From a checkpoint of a small mixture-of-experts model trained on Wikipedia.
Size: 9 layers, 117M parameters.
Experts: 96 experts in each of 8 layers, 96 SwiGLU neurons an expert, 2 picks a token, a sigmoid router, a shared expert of 128 neurons.
Training: a variant of Adam for the experts, 622M tokens.
Below are experts of layer 2 (counted from 0) of a mixture-of-experts language model. Rows are named router (the router's row for the expert) and show model dimensions 80-159. Each number is 128 + 32 x the weight over its row's rms, rounded and kept within 0 to 255. Numbers have three digits each.
Before each expert's rows: "gets" lists some tokens that make up at least twice as much of what it gets as of all text; "mostly gets" lists some tokens that are sent to it at least half of the time. This comes from a sample of Wikipedia text that the model never trained on. Tokens count by the router's weight.

# expert 87
gets: ")", "),", "%", "\"", " |", "\","
mostly gets: ")", "),", "\",", "]", " village", "})"
router:107126182187149119127093138128171137130133114121129137147161126068143083144140073092187109117126130085143137098106099102077089116171091103137185149104152115105152131129152132143176164145104157160143129106055187053189128121099100183130159202

# expert 95
gets: " The", " his", " he", "The", " He", " the"
mostly gets: "The", " The", " his", " her", " he", " It"
router:146081164110076105123160075138140124149127143134134110170123182094135132135163125107104107125040100108115116161121085097047072089089100123132127114142139162073119154101116106123149147065120136147106091127104182110193150136153116102145168211

# expert 26
gets: " by", " as", " into", " were", " are", " including"
mostly gets: " by", " including", " into", " include", " included", " \\"
router:112158161124105156154117096159120074109130159106131138152131158044209078114139104121112105094108097137122142083115082118070148164086104099113197203133127159099176109104094159130125110195139146144117103119078175087184161106158079154111117106

# expert 15
gets: " a", "w", "W", "/", "v", " been"
mostly gets: "W", "w", " co", " w", "aw", "-w"
router:158134153125173144100102094148118169116117131138158132141200164108154147126161142127128173115118062164140132127091109098152141097169086119082117184083139131167132161142112073122182111154152085161175132100078195151176106185150096150135122141

# expert 94
gets: " which", "R", ";", " where", "L", " that"
mostly gets: " which", " where", "-S", "R", "-M", "-T"
router:142141122101135148109145045149149121105085209140086160174137158061122102126117180068155178117095075074152141116133071177144123132095116090139127178150138147087105148147110129156112055138129124174205046118121148120143123161167097172096135142

# expert 23
gets: "–", "0", "9", "-", "/", ":"
mostly gets: "–", "−", "/"
router:156125118132077134148142137145126123162135135138128187171126146085195162157126095147107138113140112089068164177113118127130150151140105144095143151102087150110139137106101102164162119151070097187156116133120157091193150148153074122163133135

# expert 38
gets: " =\n\n", " family", " •", " son", "=", " father"
mostly gets: " =\n\n", " family", " father", " son", " Family", " brother"
router:085075148128166114140152093144155095158173111129127146185155178092201061087137128114145148101129121139152199111085113085148148147116117118084153153168138129156106135117078170126142094105091076172129113147098128149178148150084167098125095176

# expert 66
gets: "\n\n", " ", " |\n\n", "\n", ")\n\n", ")\n"
mostly gets: "\n\n", " |\n\n", ")\n\n", " Nominated", ";\n\n", "\"\n\n"
router:149133147074115158115106101166136103132097123132200191121145178076134066176156147086093138128143154140089148147137099119108121177137135100090142165117148130138093131095134130155183067110142094188176141149074163095187171112148102089117136161

# expert 35
gets: ")", "),", "}", "]", "(s", ".)"
mostly gets: ")", "),", "]", "}", "})", ".)"
router:149068129142118137165157094148154128175150172069152108137176133040100131159152106111139112115109109062130114106099083076101105098130049111134223156130160167137117187129112132157111085115134143126128127109072157057160164198125137114107148175

# expert 50
gets: " between", " over", " from", " than", " with", " about"
mostly gets: " between", " about", " than", " around", " near", " north"
router:064127169104147128102194063173131125147103184171137105182160153066170119108186135120169185144148136107121115147081161122121170103148086122111134144096117162112134128139111118157144149138072150138138118137143160118151120152160067123105137154

# expert 21
gets: "6", "8", "7", "-", "9", "0"
mostly gets: " under", " disc", "−", " above", "__", "-of"
router:128118165164087124128157100163128092153097116153185128116110134084150144131108148160111147084189111109110149112084109134159134172145120127111116157175123148077138142209149150178128090176107129219124136119104171084170101117169111129095169100

# expert 29
gets: ";", "\n", " United", " |", " –", " Bar"
mostly gets: ";", " And", " Bar", " Ag", " –;", " Od"
router:111091148128119105141187130178168164186090165117139170157207162072205114072102141070161117094116117134093163143110111145122153133089080101126165141132113153080083116135053130142164115157109118135148117165064233089129154127121104128159112185

# expert 46
gets: " M", " K", " A", " D", " P", " R"
mostly gets: " K", " M", " R", " C", " G", " J"
router:076152138130152097120173106138162130196149119131159146114173123104118137138129112133186177133119126101098150081094112113117155099148069159078151184118095110099130119128111106101152137125124108228140067146038179084131142176169105128153142135

# expert 49
gets: " |", " –", " -", ";", " —", " cover"
mostly gets: " –", " -", " cover"
router:117068193104162089119184087169167116124142142126194150188215169083185099152189139098101182121124101109110127142110115101129128132101085103137154162143154101109166142120164074134160152143161131159142085149087173075145180168111101108120126159

# expert 32
gets: " their", " her", " his", " two", " other", " three"
mostly gets: " their", " her", " other", " three", " g", " some"
router:089165206154185168117133064167184113085086130157129157129141167115170150100134179104142102146109166114072130159099087149134094121175121099094158138172099117118118166136083085114176068110087106137175151123051148069149128117197108105135087188

# expert 37
gets: ".\n\n", "==", "===", "In", "==\n", "==\n\n"
mostly gets: ".\n\n", "===", "In", "===\n\n", ").\n\n", "===\n"
router:169131125113150118136106123129187108149134100084165174202249149068179140117095090112122181161133105163103137121125115149104128149120124162114134138126128144131081085130067168135145143081070167166190144106097149133189178145088111121141118138

# expert 7
gets: "==", " of", " many", " most", " several", "==="
mostly gets: "==", " most", " several", " main", " political", "Personal"
router:166097135125184173183139081192168135112128126104156139141149191081185110121116117084121130118120139187122124143114139138117046114146149145080154162152135093160160173115103124184159135148057120171095124109105167140181148130107137093109164180

# expert 5
gets: "5", "6", "7", "8", "3", "4"
mostly gets: "′", " sq", "°", "Scientific", "Population", " Animalia"
router:135055177139100189124117105172138149101103115146157106154191121073147104105133202139073110131156152152119104176107115118099050103120061087150188169113195123151193089086111139152117143107166098134116130124085159127153140109119111116073115184

# expert 30
gets: "\n", " |\n", ")\n", ".\n", ";\n", "\"\n"
mostly gets: "\n", ")\n", ".\n", ";\n", "\"\n", ").\n"
router:119118178141144147162144113124186142128101153117138174149146076053171152108128175126123120113111102165114116125138110154111125081083118114102188170153159148121074066199101105154116125124096063185112066108085159087134140188134116133119167123

# expert 72
gets: ":", " during", "8", "6", "7", "°W"
mostly gets: " staff", " felt", " Conservation", " concern", "°W", " Chordata"
router:137084153101114179088176127173153119188130099119162169126201126114215106157167192060136155107122103107129111131098108125068100134110112120070142210107162082125140128141144154117133135106091109194111059126056169076126114175098126149120147179

# expert 51
gets: " (", " ·", "(", " /", "et", " Pl"
mostly gets: " (", "(", " (−", " Ins", " Tr", " ·"
router:122111112111150135136169098154181155137147149100079146142111128078127140196088109103095151124105129099102165114054115121083144105149076114096161140147205173098095095110125143121110096103057096183117119106093129146118151163138133187080189150

# expert 81
gets: " United", " World", " National", " League", " Army", " Air"
mostly gets: " World", " Squadron", " National", " RAF", " Royal", " King"
router:150163115145151145151128079131170088125102158135114185135111156082131076165167126101171100101101126129153154125079115140082179055125105132086183234122150152075117183121079124156110136125117122155175090188108142131177152102148115126042119138

# expert 80
gets: " In", "In", " On", " For", " At", "On"
mostly gets: "In", " In", " On", " For", " However", " At"
router:202137111118109162147154102139097131100122198072136204178158144083180134082141152076133128143074105079118178132100114134077110147135129131148125148120134128125138058112146129154132168075154128169149084147112117089157163142133109164100140138

# expert 68
gets: " m", " de", " L", " c", " d", " l"
mostly gets: " de", " m", " d", " n", " c", " De"
router:165151145140186108080133082137106142120115064117152155156110126093162138116167097129075164144178107130110142159120105145146158148120028135130125171123118199057114083156129076106164116171141080194150121123056098120181154119091083119125143094

# expert 85
gets: " on", " in", " located", " station", " off", " along"
mostly gets: " located", " near", " north", " along", " off", " south"
router:101133125137109120138140068103107123153074099108152151130143133077169108154143098119142186119117127145076145142073100115075102140089119109090210155178134146147144103128088126136105119216147108156167101149111123074118105114128103143060119150

# expert 52
gets: "C", " V", "V", " I", "I", "°"
mostly gets: "C", "°", " V", "V", "U", "I"
router:119128123149165092146138075164171163103099177102173195194162147075133108155133179111129113077105138131152112138111144183152124136073087147069167150136107172114162133091126130128106106128125169179139124130123175122164115149166081107126152128

# expert 27
gets: "in", "al", "am", "an", "ar", "u"
mostly gets: "ov", "am", "ani", "az", "ik", "han"
router:143120111090143130116136043130174112130102158104145134190144141113180057127094111115164131095168103124081143150120128155096139124091110104089143137135179107146112108173082110144145116101123082189096089129059152102156161165131072124090096148

# expert 10
gets: " not", " can", " St", " to", "'t", "ine"
mostly gets: "'t", " not", " can", " You", " must", " Don"
router:129127151154092121129149090145137155140114129074122183123165160065120110174213160121122125143128104137103167147100147133143130142121062110123228148103142085153119180157040108120113085170142122191134111104000157134211116159113154086122140117

# expert 20
gets: "a", "i", "o", "y", "ia", "ra"
mostly gets: "ya", "ka", "ola", "ara", "ura", "ana"
router:111112144151079112111123071156158114137116166121167159127144129090174081164094096104155131131138167127128127163094106114050114162157064069121172153123121139134111115140104111148145154134125110148121124137071179171182188108102109097131118170

# expert 84
gets: " was", " it", " were", " would", " later", " then"
mostly gets: " was", " it", " would", " then", " became", " later"
router:165169126144119116151175121102097100182133175080130131135159157113134121186110138118154187094156101119108155126155086158097088125062102154074163142148160179076096110110175110122135171097174112192116132108016173109166114163147115135105131126

# expert 25
gets: " County", ".", "ley", "ton", "son", "ie"
mostly gets: "ville", " Jones", "ford", " Smith", " Williams", " Wilson"
router:142081120127094136152116076161182117156122153076181111115189180099139108130116123138082184120142093133130183140123135154132114120105082087116227117159138102121095154122137090120156141099141087156141121132063124082182149149069143107104135166

# expert 9
gets: " |\n", " |", "|---|---|---|---|\n", "|---|---|---|\n", "|---|---|---|---|---|\n", "|---|---|---|---|---|---|\n"
mostly gets: " |\n", "|---|---|---|---|---|\n", "|---|---|---|\n", "|---|---|---|---|\n", "|---|---|---|---|---|---|---|\n", " occur"
router:127039151127157170142180083131130130118130114122143162160150115078145151128117133123090198134123085145134148104098161099108063098128086103079191143091163134146133148121170132148157115151128090143111076127067134022138130138093079100113136143

# expert 58
gets: " (", "\"", " F", "f", "F", "("
mostly gets: "\"", " [", "(", " Sp", "{", "f"
router:143151121094130158127130080180110140120113178116138116141156140074149087160120134166139137130112143143143181098090082124126151045072090103144152144162193139106149121139095129158179144101155093124166119097074142105160165202167132130144178206

# expert 71
gets: " \"", " de", "é", " Le", " Los", " Van"
mostly gets: " Los", " van", " des", " Van", " en", " Jean"
router:110093145151092109200146114090136159115081135168169141182129168060160116155142160135126146092094117101112117100093149142105144073151113090091155156135182104072118088098114122150159124123098124170166087154074132111154105134180078155056145171

# expert 17
gets: "0", "1", "2", "p", "5", " p"
mostly gets: " p", "p", "imp"
router:146163144069143156097150089158137117073126140108151180167162074067143094138124122144102111144102130155141149141130148152136138099132102105124120109104140111148096167148137115111157113152084143170113155112076193059188152158166120149127115168

# expert 1
gets: ":", " –", " name", "):", ";", ");"
mostly gets: "):", " —;", ":", " →", " cost", " name"
router:142093136117139081091154142160144080115191141135097122181132147095158069160179135103126134091160072103129108153167055139122103070130058085103152152070168125147093061137104126134126141116127118121147127133082106142184156153151096111129120135

# expert 54
gets: ".", ").", "\".", ".\"", " well", " ."
mostly gets: ").", "\".", ".\"", " times", " respectively", ".g"
router:161071138115137115118105115196129162103083142157100158199164120009112137143121121139130132158084128118133126117102112170059122077092054124063179157175166115117148095095141090164142146107104121152140070142105149087129164175121107136094099126

# expert 53
gets: " ", "-", " km", "m", " public", "1"
mostly gets: " km", " high", " public", "-s", " post", "-m"
router:106164135130122118132148042175163159154171118137166181093150111082141111107100164110124108167109110128110093144129082101152136104125140143056147159091149172084107104081126093167145100135109092192113079189093185150130129198145094160051106165

# expert 24
gets: " season", " years", " year", " time", "2", " Year"
mostly gets: " years", " season", " year", " film", " Year", " JPL"
router:113115127095116138148178093192194159162080093092129144175169139071151133126136121159130126111088131123153129170151100144143138132105136126135131171119148100078104098152105150146134086105163144170136116141096154106155080174123151128104112146

# expert 42
gets: " in", "s", "q", " born", "th", " ft"
mostly gets: " in", "s", " born", "born", "Born", "ous"
router:144126164127133151153176120101125122145110190055156142121177158111152086138119084160123094134087139116146166089108076161079105117111161111116133138119092131099094083106150154147158044127139145190093123132111154068196146163177146161092164148

# expert 12
gets: ".", ".S", ".C", "!", ".\"", "?"
mostly gets: ".", ".S", ".C", "!", ".K", "?"
router:123099111117122171151146096152131113139120153111133161202132122027150129118168166117112120143099162101156171119079077170109091161109086123107178207123133157132094116093139115169190137099069143174124092095092107074134171149079103147125097164

# expert 36
gets: " that", "ing", " of", "ed", " them", " such"
mostly gets: " that", " them", " called", " such", " those", " like"
router:137110126094091149138131113165164111200103124101142161144170127069136145112135099118128132112134174098137103134128107176114088081149065082103168107126188070126159121105116115100156112144026110169138135116068151093143107105166097160163145156

# expert 79
gets: " and", " or", " &", " but", " /", ".,"
mostly gets: " and", " &", " or", " but", ".,", " nor"
router:105078139120120143105120068156142152190128156093135201180135168120122153159152129161141155101086066133100195123090104140139102130081123135107128137123125193143156179110157132128149098127112104185130087131074202137179186178135161093128164177

# expert 56
gets: " at", " home", " played", " football", " for", " school"
mostly gets: " at", " football", " coach", " Stadium", " home", " Football"
router:148086109131068077146214096184120177150104115113151150127103158108187100155111111136128118081160127085156121068102121114116165149056074124134154157113197106135107126131105110107152111144124114177145090141122087099166161127155090118140141171

# expert 57
gets: "9", " death", " died", " series", " life", " fire"
mostly gets: " died", " death", " fire", " event", " series", " damage"
router:123120162115088147104134109149180100147119152120114161121188148072118122168148128096130129112119089146089126126137081107090141101147093122089156196148097125113134127133129170142165123131090164170113117129055090089141134159159084152105142146

# expert 48
gets: "-", "|", "=", " -", " Website", " Genus"
mostly gets: " Website", "=", " Binomial", " Genus", "|", " www"
router:115095167140074086101117129135139082074121109095116118143161132097199118154183120123059168075054097146119129146079126111168118132115140094059157143115182144141174119116123085158112151123095122139153113118007166119134145114131104132066108110

# expert 67
gets: " to", " for", " from", " due", " support", " help"
mostly gets: " from", " for", " to", " support", " due", " From"
router:175089144103090143176138055162168112128118154083152158145116177041171051122128129130154152158151071122156147119094177114069151117135107093098135096087165111124108145169154120134128166133116084163175072161119107188175133164113098155062154173

# expert 92
gets: " one", " No", " more", " two", " no", " only"
mostly gets: " No", " more", " one", " most", " same", " no"
router:116118157139124180084141104187121132095124182161168180105197130118135120172136167092157125123122126138132182152034135100187088120108122158122226173128075143143105187140117079170117091126119115154134093120092116138175114135104080093101140097

# expert 61
gets: " New", " St", " B", "b", " there", " b"
mostly gets: " New", " B", " St", " there", " Ch", " b"
router:140159174119135124172123106194151129163112166112154180107159159099174143113097132088144138070148118129155145134110109129114168116108167123142190163139164159101124101106147113092108113134107110167159088073092104022134092182185101133150156128

# expert 73
gets: "|", " after", " May", " October", "born", " July"
mostly gets: "|", " May", " June", " January", " October", " April"
router:095139128078132169165166044130176112190113148094117120176192140067159094149165162136114158076106105110100187146104040119152127110130098072100172166101134151149124082131068151096143169152177142127145097165106123112124136146150131127109135135

# expert 31
gets: "9", " also", "8", "%", "7", "ly"
mostly gets: " also", " now", " often", "%", " generally", " usually"
router:159101109136165058091146132161158137129111137126138164129140140060167107158112143170102111103128102105114118136130137128096149107150062137098173143151131091132115162179146125144110137166143133185106101142131166109169133192168108150098160142

# expert 3
gets: " is", "'s", " as", " be", " are", " has"
mostly gets: " is", " has", " may", " became", " will", " are"
router:158168103108111089150091075146136126094091137061159119144127128063170047138130125065115132131081093118099195154085100181164187149086072086125197128103151170165093138105133115160118069185149051172164124135114128102208122215165136128143171181

# expert 8
gets: " |", ";", "(s", " Result", " %", " Notes"
mostly gets: " Result", " LINEAR", " NEAT", " Notes", " Spacewatch", "(s"
router:164145106160077137109156076176172130150124147095133128128166139066152143133167112129143134148110066101124153102117080089124156111127058100108154204155168128138163146138109118133146088093172106148166164148071156089139107171130128152136102133

# expert 4
gets: " the", "1", "2", "9", " this", " entire"
mostly gets: " entire", " whole", " the"
router:186083138126101110113118089166143118188117141098145169131135168066201095174121132089099112101140110092076114154097095150117133159090115096082181155125096133146127169133094122141156104105098146146149096112040189114195151184144150141159141131

# expert 41
gets: " with", " had", " who", " released", " served", " have"
mostly gets: " who", " served", " worked", " working", " vocals", " live"
router:068122178099106134087128047124171143157091113140154165169112128069166129065169118098188148133107106119083151149075133115159126095163052088090160198173169144053116137136117109182115097128074135141151087137053167139161167196119140138112182172

# expert 39
gets: " first", "th", " its", " new", "The", " second"
mostly gets: " its", " first", " second", " early", " new", " former"
router:148071150160129152141150110156121081131146101122136174173116161107209107147151145129093147112100114127066190139109094144122097124141143134092115143096107156127121100090132085119149146134128141157116074151082145090183076186160116130056120127

# expert 89
gets: ".\n\n", "==\n", ".\n", " ==\n", "===\n", "\n\n"
mostly gets: "==\n", "===\n", " ==\n", " ===\n", ":\n", ":\n\n"
router:105160165158147143178157113136181092120128119089139163159186103083183066131156138111085111122073148115089213134091088143115113118102108094084198174116150139143119130150106172128175130138120160165147081104109130122137149144132059118119114134

# expert 86
gets: "–", "0", "r", " both", "a", " not"
mostly gets: "–", " both", "α", "ə", "r", "ι"
router:147124170150108109133158013142172113140090170129173162124105129046194122115162131083121084121099103144173158124117076154110162121145060106129152157147118111141125171137117141179163092128102092154149097085058197090188162196121086195157101109

# expert 63
gets: " a", " \"", " an", " A", "A", " '"
mostly gets: " a", " \"", " an", " “", "An", " A"
router:175108132158179139133136104147168109093112096142139112183137098087136129137099147102111130096136078101130111092061094107076209123124101089085175165090128101084097094075115153153158109133120095149175116120085122084174085164135141133123157127

# expert 0
gets: " of", " part", " %", " member", " end", " University"
mostly gets: " of", " %", " part", " consists", " Of", " consisting"
router:144142167117117152153190084125180175167081122073154111114159131038153107140145107087159144101121147069150146097120119088145112129159059111050106160078139090133148098149104070135129102137110095129108124119100217074132179122168063154117093098

# expert 91
gets: " March", " August", " October", " September", " June", " April"
mostly gets: " June", " January", " October", " August", " March", " April"
router:130104086114073181082110074168156132214071119083130180154162108088130123140166181127107102093131059086081147128079131157085092126118095138146144158126132138136161142075102120159160144122116168201157111149120107091170118179188140120086120154

# expert 60
gets: " |", "age", "ion", "aged", ";", " ship"
mostly gets: "ion", "age", "aged", " ship", "zone", "rate"
router:146104141132100133153145078150171104132106156115149181203117129114208094180134118111100133128070131100079125156072117078116118153147069114099188144102134123107134155124124164147105146131080193189150130124039166070161174104131083144087166186

# expert 40
gets: " F", " N", " S", " E", " U", " all"
mostly gets: " F", " S", " N", " E", " O", " G"
router:178148149121140129152106103116120118148114189070131136124184152124205126195102112136069117151132162121121142124122102141148090155155086066115102141131145093087137072124130118188193135130116124174187159139115177113120132181146136120104111140